Experts of a small language model.
Training: a variant of Adam for the experts, 476M tokens.
Below are experts of layer 15 (counted from 0) of a mixture-of-experts language model. Rows are named router (the router's row for the expert), down (a neuron's output weights, with its number) and show model dimensions 160-239. Each number is 128 + 32 x the weight over its row's rms, rounded and kept within 0 to 255. Numbers have three digits each.
After each expert's rows: a language model's description of what the expert responds to. This comes from a sample of Wikipedia text that the model never trained on.

# expert 35
router:092167182071164171153161160145126166141145116133118148083178133095123152170174134131146106113126130147110114111111188153105141156140082140123127082157094135140161183112135138124110150176118140057108068113073074152137138112152136139111122106
down0:174108133141152105113113180159140151107171093158104132124181104121165080108163112168095090084081151141138104139107117147093129136157153088119132167144193124153177111153191113127156126168087124063119128155141152111117179194153079072093185085
down1:054140122114064114103126160136158176127133125101173119138079152121146179106126115165156114175166098114139093054127170100088150137134111112127096120119120101103078116091101123095144115167150112068133221159192116151112107129174113123140115143
down2:126155154106125132107168141105143176107142127130095138113116133044153136121156113169206170181151118127155099138136116162129121170117120090154124147119110104148099171132127060137112102134109134148180076125116136083146155191147146149145157135
down3:111139139151168100134099107150120124123117141110132108159135126125202098097158162038113151103158169137104123121160133063138096087148135117134117105066100071108082082130117135192184098122166098152102110127112146075094162161115094125183102091
down4:159105159133102152131157147091153062126128101155105116124129064110074092136174160126132114032109098128112119153094092153195125132112117115133069210111190152102112164144080127112008107164129147173131166157144089147145103087159184146148136095
down5:122136105133043147125113157122205112152115150131147111135145105111120154161154116089183149117103127130114142092145159125175114151147073154170173109183092090147174122170166122141147126094147185109107055182184140097123085119115185115129106151
down6:073134234189170245083147133114106088126080093167154150152130074127149118076165138141153134090171128154105074085155133131104139100151159173133142083104111197133157126130126151094130149147179189152167165151119124162095116049110104065080073146
down7:100124071118132101135085154104115117180175085126161146085129196106155106174114151092135130111150166136105124144181149168163116089079161131100130101109161098090160144168144089147131157116150131196170092109090109119109067101082069087140102086
down8:095153122118136168120159169117108111184137150104113093165178102109152104141151145140116131132161152152084089171167105126092125157156102161092121091107114073081100109131141059186159096173140200114119198084116164199186141184082132099215156178
down9:142133135069113105130094158164127110136117132135156103139102146168092163157073163128134139118104068076113077121135115138116140124147081111137138171125129114074148133104146112109175105104112128147122123085139112123173221160137123183137175117
down10:172176089136126154099206136065111147082113130152123167141123124148138104093061111135117106133140158096160116134191138143089090106143102077150113128202136105159136122147142110116112139139153123167164121133168135105121067186173143113139117118
down11:127105082085136175170116143143122153132161165116102184136113099142084169124133101130147195089086091147086174138079177109145127136075136163178150165152198140113152180144105139158084168144077091132139152132094080147074135070054174105161171144
down12:078076088119092117143153072139088158095146101180133067129127183157102191114121122072147147083100150070165145115129141101117078135089113149172149162149143117142106155072147149128152123115076079205133108140169114149170100148159139144152177085
down13:185095114073091107080098149105164130122124071088140110128115132107128178124102137061112145115133109104188124128179105142192099094125115071106176113075136156144156115116089171096146107050113126104143215168148175084107105138158096193134101097
down14:168133082068066127106144114203163152140114128133130153102148120125161120085187141109099139158101160104191091172105066101118146196146118137123154158133196067147131106111054148085169160108131147134103146106088097129095086079089151105163045069
down15:159207128114200191146110135163108108109095154099098118172113072141092157098180088142098074078069094107129177122085108096165170130104136057161136167160110165158193080122093114212126105177093135122101084108159093182172122134119111094094155161
down16:184114165148101150096190151161127166072088141068124118191095104154141137174182085160126036161071173135147143145120120094178135119129109105141167125155139152184094167160134156184168125124113142174115121126147145110126133113081092100130117128
down17:162085148142113056088120088111147139128079098161132155062091161138147111142167087069145126073115097149112155136101092191141075169142098122131113158118149099113136114117130139122207138153112104080105115142137091136134152157175079123119211138
down18:032110126190173193138097181098172140118137131108117164158116144127172087144135123117137075087126134129100058144127163138082135091147127136108109117142078079119164201138180124204089187185126135181120125130126139157155128088159158114095106138
Description: Tokens in infobox data: superscripts in km^{2}, area and density figures, coordinates, place names like Washington, Hong, Detroit.

# expert 4
router:038202116094126152168093102181152072141164154170093105153160119086116151176177089146155139062097095127120102086081134100083115143170166162148129148167127102197149136157057125140118173104128152131162100151137161099101155144153165146086132124
down0:158142145163108069059118140136120128150081140158108066075141151089094131096179138130098088114145158105118104154127072089153121183128129216162169148153123100190160137125157095143139195157164183172116143149126167113114130152093138125124180174
down1:089139095130107126221125133176224139129148154113084105123097103113118139168151150152168183138177127098151108164158165140141173100111080104112116114079155095146151120098127135124155114108073144122139175130170161139155142065091129088078076115
down2:167096109143121118157092095081129117117114095123109141145148132129140118054142104129092146152094108164123155160114201143157129157135091101094123145078111120111085175100087139094145108150133096091044080111085115133122116118060138125181159158
down3:159155192137128061123157116093133103112111194114128101154165142113095106168144122106206156158126186132105112054162102146116120095098117122219090111176131147133174135118093123154140119159157151145118084124161074116099092138092169147162135129
down4:133128158166124132074106133162123161092100151140092051124137110134149129145180162121155112163141152071114091124136093147177132068170152137139077074131077130152158152121130149129117098146054100119149130169115105153127108191191116086100133119
down5:187177119095161171163100165121123146159161100149133138108100131156221142122124092096090126165179136134110108144131144110159109141117191129071158167136094095128135130119073137159115122073132219096131114098181192169129120111171115065144126176
down6:162144161166086097114118098156150137148116178090140148104118086109129134152129154170198140080128205096124062125172155153129156155118127113151122155167084114146127126135114129182103163163182099098120096159125087068121120193112156130139067106
down7:090196197178147103081152127103165150169082134095112117070046083116164163099163163111147141151203100149058143103097126132090164102136126100156147082138082110113179120105190169202114094157114076115107136111150109163100146099173111109116110107
down8:112099145181144143147173069092174079170080155091157144155104079208172075097151158121188055174138127141099130116130124113111131113112129109152164094123092088137170144123143109143115077151143067137140168117158099106115138040142076106121048088
down9:157153154112189124097128118129125104101098156101117134064162106096075203137087171196077123117126197131081197080101117124142159091133126114111155108181092116131052136086135106162116144122156147063161106132090138115086126146089070127152091084
down10:105132085090124138151067063122158120093142148081144135153100138177113154107097134182104202140115125157119149161142130173149154122126050115087188168174136152073152145160085142124109127195122146135067103151162078082137085072101116083192119115
down11:129083087161181110066144076124163077126161136090147115158147148145133153146120064156108119095124122131139167166134142138153136079157146140135114131186166142157126133120154134120134105127150113093155109110124126134128097146145128133179089099
down12:169137177085099137089167149113141213121157140143164103104142160155125195146100132081122127095144178121069150069078123063111179107171142105169128114138174129092145151097126107086122090107164152063087101198141115187149147143101109167115170125
down13:080142159149203176160112170147124099163112069130138131161115172116104159197106136143077163133145134190123081183061114113110129087212123178114077117191121110115103119135116159116142144185101104166091070095166134137084129065128153134158189155
down14:157128034140133106139117157129103115084132145032141174154078167159123129105101172136097089156100054077113144122125115119124162111151165127172189213123087125103082068102148076141102159087135091126125082113125169102175088060152128181199139082
down15:160172167101124107082142145148138136149109071140181130136133141118132097118137099091086176126138139147161091065178112125152117189160149103090062115091153142087066080155081129122053159147212156078147142133138129110111110144119176129174082081
down16:106163147128118142116087171038061130093147135164146174179108127150191137081166181131072118114098109085110082143118132199100072136125130176139091108096111158097100172180114147152136123038140128098085123143125179127217152101137131121101101108
down17:151104112173164139151176141150141119161111131171102138132071087131146134117165093081119148162124146115132122137135136181059074108155130132127107138121191168154116092132092071133164165109152138131127153169145104129028158180141161094117161106
down18:087120112142091129131052146082101097118140081179152136149123143094082079072092144063170129095083149144153170094131062178173073166102114140148108096082131121184096149099107193134160146150154133194120075137107152122138127051079161147162100098
Description: Verb stems after a subject in plot summaries, often first pieces like st-eals, return-s, se-es, plus took, went, worked.

# expert 30
router:098198162074169139120087141107178135131135118125074116121175112091122116173128093116109131083119117168076125143111122135110156169098134148129165113178086112129135096153076141166158122196131177186127099152088142145065148144177182151102133155
down0:160092115113112088114143146158108164147076162133073114128146104143183119143142177164159139113076116143128105220121139115092142141182142172102125056127115066166069132188042092092148092125033138168159166116131107142131169070158146122144122100
down1:148196182140111130057154125104099136137093086103137095119127157151093092176107138080113138154172075153124147161118129201196120188114092130076164083121209151135201136134146155107049142089131094169072146160143167121103095127084110158105108094
down2:162155118101158148139078126127125122116114137102129204146135084100181110138149099153126150118112123136095080071091120162116126165117156105119074173150137108142092147181124121132082165113157101108155150187154126133110096095104161138142060147
down3:095065164134182163120131087095148072193145113131171164145160131117158125100126087171176091118120138193119086149122119099156122090172165180064110124099077157081073163155163133142125158116137164151120152140108130146181140092140185176136076173
down4:122155133096113195143169093147081084069148112149084140100116087116157148156077095110202110133127115153084150106099155119102107162127205107123090139173137087102158114135108172135150087140130131097097120121156142099095120107182081079146144124
down5:115120131167105110168079105174130125108158091144114151148128111110156192146175196145146138164112127122166132162120144205082181153138110100114144134189103113142117149130134124140163175129143089157100077126113101134105102123155222146129107122
down6:150188155145159142112102131154159106170080145077073188125174074125115128000123111183118127101029142109147130134071146045060116134136154130112121151115102161152121146119082142145130112113113145115090109128107094126136146127142226058170091141
down7:120119108134139089130127100110075139109098145051182170174142148090145113169065148131096172129139099100125141140129181154148091090186087140138136160100133148121086143167237073103077157114195076133115095101124129057170074077148073079114096128
down8:149166170172140172195169168134120086118179074151110194122134199143126067139158146101112156117143116103130204113136100143132163086124136097066108153144147162128157136141135117144133135120174124115123135090070109136085115065148157088145169164
down9:140132121052190179156086120075123174123148110150104126146112152097110164141141067110084130133136157144074148097092097122083155118132110110110095093141111112135110113163141118104161116172130126089104145098196101191081126012151146142118169177
down10:142102072143097166112141134098115163137158175132113078121102086155129187099087194064101146116140117113137122119182156179147106147130146082091133116144181102091117186151155114157125080081123150085107188149137166077130115142124088146148171131
down11:129148103109097117084143137146132108136122142124120120115109115153174153108141098158129139112145092171167165145136101160089133084151106152078137170157088198121131168125071108088140124085151124091170158106152144139123138111121163142126061090
down12:144160124175151096074123128183134104137099115083128117118082156146144124123087146175076076083109149130162159147065090080136079112111078145144120180138125092092145191094099133100120111179087195103147154155129134129166116103119109096134104112
down13:133109112113117172191136116114147133130088084182089096126089165097141124129120147191176139153123123161114099112150185153069162142146108040170140127196136136144097128118114157109155137129136117143127112147151188092130114129128129139144128161
down14:126094117167146144109057231171156116156150141138112093118103151129085157144061147213154169138115050129098173128103108138176119134195130115162136096112131173125115112133139124163072144138130156173106072118113141101151087156073190157171053115
down15:055097153149218089139133169155162123145137136147176166130114129136134111098126091129106131091090154131160082129121141077105162063136148100176091141128137113139092200094112071130074095134157143175213130122082114116126072099068215161143079162
down16:137104131087119147105164062128096117165081138039153104121154164116115108130118134109160130178216129096152100132151108127077156110095122121167164085149070150104095173177097134099125087119164097173134114150117114145133110107133168139134113172
down17:141099142105170143130138121083140142147098111107106135109082157175108105128159114119137079118167181102151211130078105128093054150111086167148067134117090173139142142147142114168101109179152106072125146168144095196157194134124133184113105105
down18:153131141109049158166159134129121077119076071209107171156119157114101127079126126048125204086121103118116129157140133145076123105114115070176119146143196086114079080180182057091171128086171173172124085113139141174139162132178155183106135164
Description: It, There and th- pieces, often right after an opening parenthesis or quote, such as (age 45), (c., See also.

# expert 16
router:081093106095162157169091145152184120135200133123078127162136171088124155171180096162109117119119154167074115150125169108117106129089176134063185045151086100195106121119131133136120165101103171076102106124131132159059126087163180116134149131
down0:120155166157147186056164118129097147139109126114123089179131088141143108107092123154146122100160103177138127092145090117161156079135141122171111152134135174135151156099150140179155107131119161145106160156160102150114137037145161106136078131
down1:126145165157103133096100105149095103160138128118140099132093114117207181074121157155100157146112114136097106136164148160132146109122067122095112099149143130120066108191054197050124110150163152159059177114155118067137107136105122155148124137
down2:156156121124139137103149054119138131104135139119147078092123154140154123152172121070159108155109107107132126119147124152050124183150143128133129158098133093188188126121144134147156156105083074131123128102138166148113115151150130104155159105
down3:068213104124128135168103178169123116110103154109095119080125081177139093100123141101184098132132137125127098131120176110131110153213101141126094110184117097163150200100156151142160128174087060121154086129100183112108183152132203186107069133
down4:118117086179113103112203137112191154106101143134122151125085119157101126106110140136150102163175089113176163129179079122205132132158198089080112119098184163162142167152211200163123129157168106139129111107068105124158087182125147126105130172
down5:171170102168122151140164149143142107115133146206132193099173133106149172173159093115143114146160169119105117108070128134095115166149099064134196111169110084123179128103136080104132211062106143148168098118169159116106159158121151140150141097
down6:160136117127122129127156097144085136086072162114143130058138070120162131121109114148096160073110122095153151112075121151110121137110113098150080206174145144079088142171174129084097107142172150147162149116134110101170082109069127133063127156
down7:129145149089150143091088148088217150139192104047091171091148142136138150143198149079118113093128121152123104076125129141144115126105111117034081095124162173122140126099109093165170156114130128153122112134134164081123106129174098129178157077
down8:142090131143126135161121116130160129169123132152160100151100144094058157106111139172138155159130144171089167108101124091167220125103128139159112114116131072175181157099155112101151124064117127120093141106149167128155160104130115131120090145
down9:106099102101116057110078103119156068127131131139135122119114090162157108138119071067119112061160122123133149130137089120058153095180164088124165056148136154119154134126101086093124034100089165143123087122133212168160170186130102158113140121
down10:111172136142156110115128169139135121145045145177145143152120220082121141158097153113154124108088091160116140123137163116096150145162131123153102074102123126099156132125201105148158125076144181097086151103096117122081158109098148125086167124
down11:100053123118172072146109074124145158115099091099165095180095075152108132127122130151067076106131108191103068116120141121171126135146149169145173148117119108134133083110074085121077148187082084126133122151091140103119115132139150091173097100
down12:083127102133074098123077141216139121124121110137173167121162159071096099170078129108136126118198126071136098186181097107206110138168069131139158108084145090115168116109165112137212146095104086079109136094139105105079156161084146128145100171
down13:087108133147122120080108134135153156179128156119083131059104156160142131183150075175158044157127100198123121112120092149137140101118158139074089157133182144094120133137130145114107086159133096134149164134128164120174158126133127055068133134
down14:087100117124207191106136107111115113117160140112144156182096168135111153137141177160141122125142190129135107136103109141153086026107109118159110078090124109113178154173127126111130151103092168109112133150171147149154108185172161111136163124
down15:129133134129136114071057125202145172154154125165101172084158139127145122154107115141126083081166147071142151126160119173138121127188116088085136193119169054122097120120122151114152178155130149164085131122124134136126161095141163148172121172
down16:189154139142066119112117122071153129199099153086155086099197156097138041152117127116193115115133063160108146102080111116122114066141158136137091123163155147159111133110146153134070060082150158108180141200126129183132105115131104105114129168
down17:110165123141153140123183078111091137090195133124077118183125105080134132070140160123150151155174150123099193132165049108107109134180106120146127118106058130108142140140141170144149113128092086187106132200077099133142113134136157160127045144
down18:127199156122093068172069152111115203156104180155178114104155100048106153115128106145110157078104146125108174122102131095055125131176062128122138129120122135128125123137070135126164125105128107158103108100078139107110086101138125153119136082
Description: Prepositions and labels in infobox fields and tables, such as Edited by, Named for, Preceded by, table pipes, such as, with.

# expert 24
router:126092147096144127118133132146218161126177135145085132121144103116106182183102132126117100101109089116114141095128148142128087171077141190152157139170095140162181138179104178097147073135168124098104081166116111145100177142185141135111097116
down0:142139171141141081149132142091138092107207103176107197153115130128067104099168133055068164138138126190128176140139113136110063088147171114141120130101118123141094114098096163154102096183178124066095142123115112115155116087136173129121145096
down1:122103121112096094139150147147127138135184118106153134094095143123133132140129165185136127072184053129141127105165057168078164080099093138113202130186120192102133111151160129134063106132133079186165165136150122160129098135173165141150091123
down2:178153084115152149163137192102119166169116119133143151110181163089174102082133150169134152100142141081163117078149137105128176079158158104064112160055163121164108137136107180139128122142116136167148153120109140185135117118142129125077119115
down3:176164148107082111170135153180155145047103143126092102078095143115061145123106089211174091104098157135153106070087098131130147075126099100170115058178122191117079100120176105149100064142159153087130080175137153138115142154092103113182177111
down4:165108115079119171133109092096156102165108118107129150137150134117114176116095158133123122139150083135106177131097075099083116083197122101068155142119156045080066160121128128208120062098056151169132147168117162125095081124115074139166084145
down5:143158149157141125062068086122096119127116090102156146114106179139166149083096145065152133162096163112169136154162112114158171123122163072149104134177127079198147186142124133107109124099102133153093119117080114090147102121169154090131178142
down6:099152130186172093131163116120140080087125158127134177119084187148098111146146146162077169086029100185131183177146202120132131124108143091130145102154107132156126166108142130106115074173133166128157042160085156136077156132097180147148100184
down7:112146172149139113124139158127114082169127151123161127136105106158162084115112107121084081131120177125150187071127093181113123113160117097146127187112151109139168093064189135067100081105099129123051185117178109084128117127101133138173129123
down8:087093130045086088145132099100140172107149133075123045132113192141141137106114115073088122107249093133157121092140106116195133072122107118159155104083063108119123115173090112111144109093072185126205201149131105142149104096147132140160116094
down9:146101108152104196077174123194174115099108117125102076113095165110136132184078156172158155147096183066107200085090057128092148159110082109134159094147163142117094117162134135080169157100157128132101120145088137121133123065152123145121115129
down10:130141172114195163113103141071062070142101108064167137111184127154141123096103142133124049103123060120156103121114139160148137122147183143123144146140135149138134170155146093140138085116161156093129145068143136124137113168214198155125062095
down11:105148138136105098109120120116096126177126107121132144118079124127120102132012150112124144130125131130120157137104111130133113121133150155076132110119166081099108133105107153135110108136145084069117146163074092115091012125107141185180128078
down12:128148121150155133156122111097131059123119214093132100168179051142091131140116173069080082156126142159146130131135156125146122173156229106052090126176121103138143128144129123103137115132117109181128176119126170152163119194106142096119149067
down13:120142180118198115118079199082182158158142086115160155203166142139139169088112138099133094087180082157111172117121148143153154111119120123127102111064152114138151121098116177128112114162128137116137179100181123140090144151126145107202130140
down14:145150129090106146184104119064176164115096192077137129137063148087153141179102153141094169138111110064184087129093156165113122145126126151092170123139126086099071152178106111153128111098118110086093097128073109119166141085135221129142076179
down15:125094184152160090163127167101105177123088112125102115099158075149115102104156084120080105137087103154139152104158124066141147167168077126179080126102087173156165114164116084154147088144122132175125102157182160091171093207071158119071152143
down16:154108108122121174117081080138117122116148095181123100168109130120071138173126138078153176096183122131086147097021168087123126162125166121105161107094174184180064106121059143180107112103176114135116131078066130103164178099130129143133198082
down17:114115117105119078080146083169166121127106123180159090126116110172133082178134127115108129141135087086087160117133118085135122236079137170136150100119140163087168121148137060186143139160117119110172165154164073140093155134170024107111160121
down18:070098203145164056057158155098157193095119167056110159118190110119090142102143088123143067135132132196155145107195121067157114212133153137142159097122136125147145150175151135185131158179066096111157113137109159144118127142204165080140170174
Description: Mid-word consonant-vowel pieces inside names and rare words, such as W-ick-low, Ha-if-a, flyw-he-el, Sm-ap-ic.

# expert 45
router:110147131106176160112077135138174141129124052132127135093152142095093195151147177162162135114096130093084122128173086154077109194170087184105190098156118117130123145142071176184171162150158155111066072167115065148123164141167140117085117107
down0:175180154126114157140113135127122150149055143103123107109159105120151111114121140120094174121101210123141124145142169164125123151165165146135116140112133158114127129091094131116123130102126078107167097127104125142110099145122134104111157149
down1:165112161130100078094137118145131106175138082126102137106100115188140171079165120181131119136075127099139210130142129145175120104112122167109091160123107162150164102138142137084128158163160123070112156074161106125091133125097123124135157085
down2:136137147091102119124120114161089139054137149109131125130159111151145083113106163104065151083048096147196117101130158123141109132107147053108067131088078185145078140132191128112135139107090087151183143151125168107129120108149092100196157087
down3:126131184099167161107124178108178133133171117123144117157111065114078138119083118155147134119147150096116113133160144174048094106127105122102152167137155163117128117113077113139173092169113154131140117156143125161136181135140155133098102113
down4:103092086082135098101122171154114129154103125144144111163096136126130155157117101147119117162152153070082054156109111168175052164153124116138092130137121180122121136100078154079099105087121164124163090137129126105125129129166119147171140091
down5:105182123060118168140138112127126144127168162144102048126181141129114167098093104193099138106117104084108101117078127099112100054130134082155161122096143113113142125115117052131113082075153143114138155133201129116154170166151150139104069097
down6:136083127134151127158130100157133125088077108116162125149110106149087103100103112099088164130055171109112083112121175126051161116165122123129145125103141145111145128125112172098165089143193112090130170177096215120087163120132129100069153134
down7:139107149135118115121111120073106106117141094108109156133122145130149143164090150167101075099156116096125138121140121103148116121126101114097075124169096142147124111112119129129072130119121152131099121105189110090070124147116116141106085183
down8:164137157115082117099156091153144095179069202114169122093138186092149106078156158129148073088145162183159194187149148151143128153118136137094150119128203167128155121145073144114116105124125119117136112074128151118178124048106149094124134166
down9:150115114144133131098158114146124144154148070120099085118149150156122100163076175136123058135136106177206106133104143142136137137153074129123067057096150129121100124131110114126097142115086197100153145163120132177201118169089127132117182123
down10:125161161100118146148102140076155076089147176165068089142127118172112150102088137111114163143141090163145176116120127120087175075171123136145138127162101097101135141147128170140120070143135161129170123069103197150100092121106136158060136093
down11:135188106123159103108158125131075137153165164116137135133137071096102103142167139113101108155129099188111110135159168112129077122164135090153151101183161100170117140064153086154105115119088143198153098164180102136115078109145147141177094130
down12:159119159174223163133134115144142122157126112150114120138147123129119179154163122124143133161167103077056126131076128186143150131146134181150081096126132160171133147105160163095137096094154090148108117140098114159088149100186143121088125124
down13:138165064115135146075152052164080158130158167106132205104123152117176106134081110124108099165178121099115100159151103156199079107069127183154184141098115088133093157157102157108062125107141082136149143138186129107113144081132129141097103098
down14:132117095146122161124138095117107118175058061134123067141157099142032104127093132121082173099151147161156134115136121200134150099180102100205160083117114152116081082113177097124072123166155090179127172153115092094135151130100148145175077127
down15:119082142093119112123137159102139106161106065114117121218135143158138120092170070095087079149091127176218083117142135126156132123102208116130107057153111109146134102142153120121107090149137154118144156060167178148097174125127114071111133094
down16:132088149127171119168113203084135085132143112120163073195097113138133169136102125128101152088103192114101136150173141107172162088095114131112088111151153085181107120177116090158133067143113149176142100093138128127117107122139139159123130121
down17:148131146176135146107170166099140103140126167161135144088155184117071189117159150163117115120106121162120096066173086125153106123150175106098122098136134140171104138080156152135113159147165062101122109144151167095093145095147142132121110102
down18:160122062110079080178138127113116078093149119176133167127162144108123082107143121109129140156113077118136117146017174079160147137073173067128143101116093130129098111148105085128107125138112135098081096148134140117063115107172162144120155158
Description: First word of country or region names and titles: New (York), United (States), South, North, East, West, Royal, World, Pan.

# expert 3
router:109130137099196173167117180215125125111187080173100098165212148142099116142180118216156145083135129100123156172137155144122131174145128202057147095136088130104196137169096160160138144121128126087141060143095097137116197111144133196073133132
down0:167091086121120082160144131082099187107099092122150124072064083064080132080138154067139115137089143187135080126145095119114147098145076085132069149207093100068045065142145139098102093152137123208116081132162160193151097162163086094132119127
down1:153184125117146135087102124132176118156096098126108083113095137038095123158124112165186108135121066118118186115109105148133172114101069102154150095121108146121144076106101091098180077110143099177154130069148140145124166136114136165122141146
down2:096146175185156155158103196134105068146089102117152144133115128097111118189150104164152169108130141145070130118068131092099052098066133121124194191077176163137099107129085090123142140150146111140150169100088059066142119081132144145049150147
down3:118144169159122188098154147057139106127143188171103147201109129077120178201061134122176137106122096136117129129115178104142157103102109173152098121108125154121139157125137110127130156171117152144115039101049130152096174140118092090127096141
down4:110124129152121121196139165142167180102115126185158072174107114137126133148092143119107133151116105103105123129096171150124129128157083139157089140102134163109106134072110100117138090172157098126127085162123100138112158151159134139043113107
down5:108155124155176171139174142135139139069163131106134116113140091173122100191180142054168119131113128147142072126173151169143093132191132106151156089078148129085110149110168170106076121112091083143187051158153136067140166166159063123159131119
down6:127079154069073123138133119084116156122208218085126121110164124140146100087104148131166136038111074166145103123069141139154097214112098061071115119048124169131087121092122123121141110140134137151173157068106182112129154110101149144218182085
down7:139121127132114087134139141118140154107166097079172148074131147154125100094091094075109092123152190135106083088140115152148129103114153108154147157170075158080108144112166092106115106096105138055104136138150107141140131104090167130109160156
down8:195163146113158080131144117143140140174151157127167109156169155166089173164129163167139142105135061143063155153128139106125125062168075174108140143103178126145112114074096127090132160132194128137110187090122083106085144117120173102148115146
down9:124044157104097077129116111132132173180172123152125168140088117062135143119110155158111108088169028103101135127127157075110082188105119088148212128111061124096086148131085125142149114107085103183135151135127104120097115106064130138136067078
down10:097096109154116135145177149136165113127118154118110168164123146078126123113125087192175093132157210107113083086083190137112090111124118126108120130168100089054133163140085112122117104127158169088101027106134189101136087095139132129128143158
down11:132142113138140067133108109115113128146165089119109129119125141138190126083131135131122156116154146144104081091073133135110155094090101104181143127099153141189089208168170207151122052121071160170165141107167147157141160136085220141103104120
down12:141152119150104158117112172149146126110133154137103112117150130087115130174074190154122125173118149179097105130166177119109073062150139157118185110114119096191121155120108156179115180156155142142083218112168123103117156126172158128141100122
down13:166151105135118146096104149090097161175074136114166072090117142133166081153112121137098130124126202123100158156139095077093138125100134160156102059091093160079134147195131089142144092107113113110141118150118113143164117130094115195119141206
down14:150126116099112139153122120093151126153148193142077137128170134092108098155101189132135072156079116105193165067154135122082184195153103154163145051131082129114146133072139100105086117153129068108113138125188139152153113111188099132168109124
down15:102106097139134139063134102119188140066087107179119079108145165143113155111157127136121169160116187114081085125108112080188172171170082156160152141122104126142188080137105048107175172140156146173114157083085092116089201126143101149074108131
down16:137115154157165110110092066144139165122122170089058085158140105092104194154105086098127153109127091114152106154163095154148126168153078182103160140145152120160146142121159076135141131120087138134130187060145095082128092163162108146095174190
down17:129132106185111086144096113134092145099144170084153123132164129178131127107104103093135123098150111101151137159158150152049199123151159164152094143203109070145114109140162102160062172072115154098108086111097153111087179092093141064136116154
down18:142145140117087126128154138098088130123126196109170116176194127126172135126128176152190106122070127083117157105145081134115095115124151162132156123124161118110154113149141074157056123102084191090076177064136158143183110070104120182123181091
Description: First capital-letter piece of personal names, mostly Spanish or foreign, in lists and tables, e.g. P(ablo), D(uki), Z(ion).

# expert 14
router:069174148125144154139120154144147116166167087120106146139118152078085143124169133165145150112093088164122154101062131143131072105131152154121161114173085139140122162186127164155138092129123143114074114154131106195134116103180208127136141115
down0:133127130093076095095155098133138121087147161130158105157166109157145141169161059104045137192146131119142169164115056146108133081152104152079102141127157181134133100156091083102108153141173114115129115113075126135104131118142108135153106121
down1:128149103151092158126121121101107113096109115163097126094144112126148159115106131195153094121112126179212136150138091099088171037137164174191129147125096157178141128142170174199160162107118145137189060090133146176132212114131079121099063132
down2:145107125165067107158180103177161155132187140130064161115117086105218136127133136149152103131137201155152133134142143115046105099146107139079163150140102131114151106155116096167091152130155142146118102128133138166133083122154120158064139154
down3:135128100077089109084113141163103146112100097141140099114058154210116139163146131109149101158067110104156166177165096096124149149148144064093128178144143105120130107102177095152109170110157068198102196147199177132106192103103138091149095121
down4:176101127080135171105120085073110072138090134131156120128108108151135097125105099107143091109150147137153174078127190150189113085095095118141161136133153118092097100104133151129142137155131157146127105188170153067157113184166120115117111129
down5:109121078103111115199127064121184159137144141142073100107174136098165164209137171092145119106106121081133104174149149140089166157095164164056138158110130120151122080153090127143142184140143074166102135102112135131133154137150079142125076066
down6:106138176116119144142097181103093138145158130089081120115162091183070147074130177149169148155161193090085053147126098148154108139141058160153123127136115128111110115074208163116112076130120109182069170134158146127148172129134174127163077161
down7:108134129166113136162123100174092174186147102123120141148137134099099170117166120131107134114151133149088059110124144123096189191100091094156038112161146091110125122133130141122088119110118149133049122084102117177110145115079103125094183131
down8:116158084126148137097092163139115170109150132166110117145083091158146121130198164081106120144058150086136106120140098157108078103192186137132113110114141116202093187157099155087155154147117092127100088127083100175163176070104136143117082106
down9:106084134155058127134123090098119141203090130084126081069128081134080105133110134131111127091105181194127139099101104112167124127133156146116105092132135088128151119131134135141129049146141187060162109121119107181139157139100160107155136140
down10:171120124151071124130093030138135122118134128134118130207138105195125133141133169127197173153134168116167146168079085114180131094140116151088129109144086120140191121131122149166096094177126161147127075112082130129114149148145134173124123110
down11:115139033089128112156156128178117112110085123146121126099195142154097136102141159110158105123118119122111138182125149066119144073157173115083185158112137095121170164111167141146167107129159118166137096111108180086099128155139139121143130122
down12:207190159147098113125145114103121151136149165180140169134084129112170125129166196136127152109148111095135127160186100173124137158214200069113108163126139117132129165192109117083210186056137095127122057066110089123065113083058126102169153140
down13:092137114129081147126165144230103166130091140123133081090146102131113134165146110106096090203092126148145121178146145062103176107120128114076145157112162144202167089101057138119129104140117109140150118144078154193133136096155126155110073083
down14:148118160131148112189142063167228096130124124115094146091120148135086121133152106092141126185155076118153105202152141113151167089113081158121141126116060065189138103105134130138102110097107119143102124040122145137121134145147090187090162071
down15:095189088155156181124106101153120134121182130116121089160114114040111150122095179122116153166104129180125132130141103142092109170112117096204129122127048156139095088142134075173134073140101141152206154106138157102135134076089131138134114121
down16:130176137128077122152126149141069121107115135097137116173164191141150096172142087198162123165142174130102148159172153095135137137091111171097206150113175215118126153106101136108095135160121032103148166149165115172125127130097095141096125137
down17:080133131138203150134146121108149082112176136126115071093170097154120132124153172148153160086071131097147115149100140080133117150176127140103164068126101118118148189128125105118141117090073062130170114172129115167122162135143165184085077114
down18:154092160145123167167163114163130184142164122104106137128115090166136143110133135154135146130109201147129133160163130075117157166117053108183127150109134079131140134114085109155099090088103098151085152067135087125135125116099143152089077170
Description: Separators between items in lists and tables, such as and, semicolons, commas, ampersands, pipes, including, with.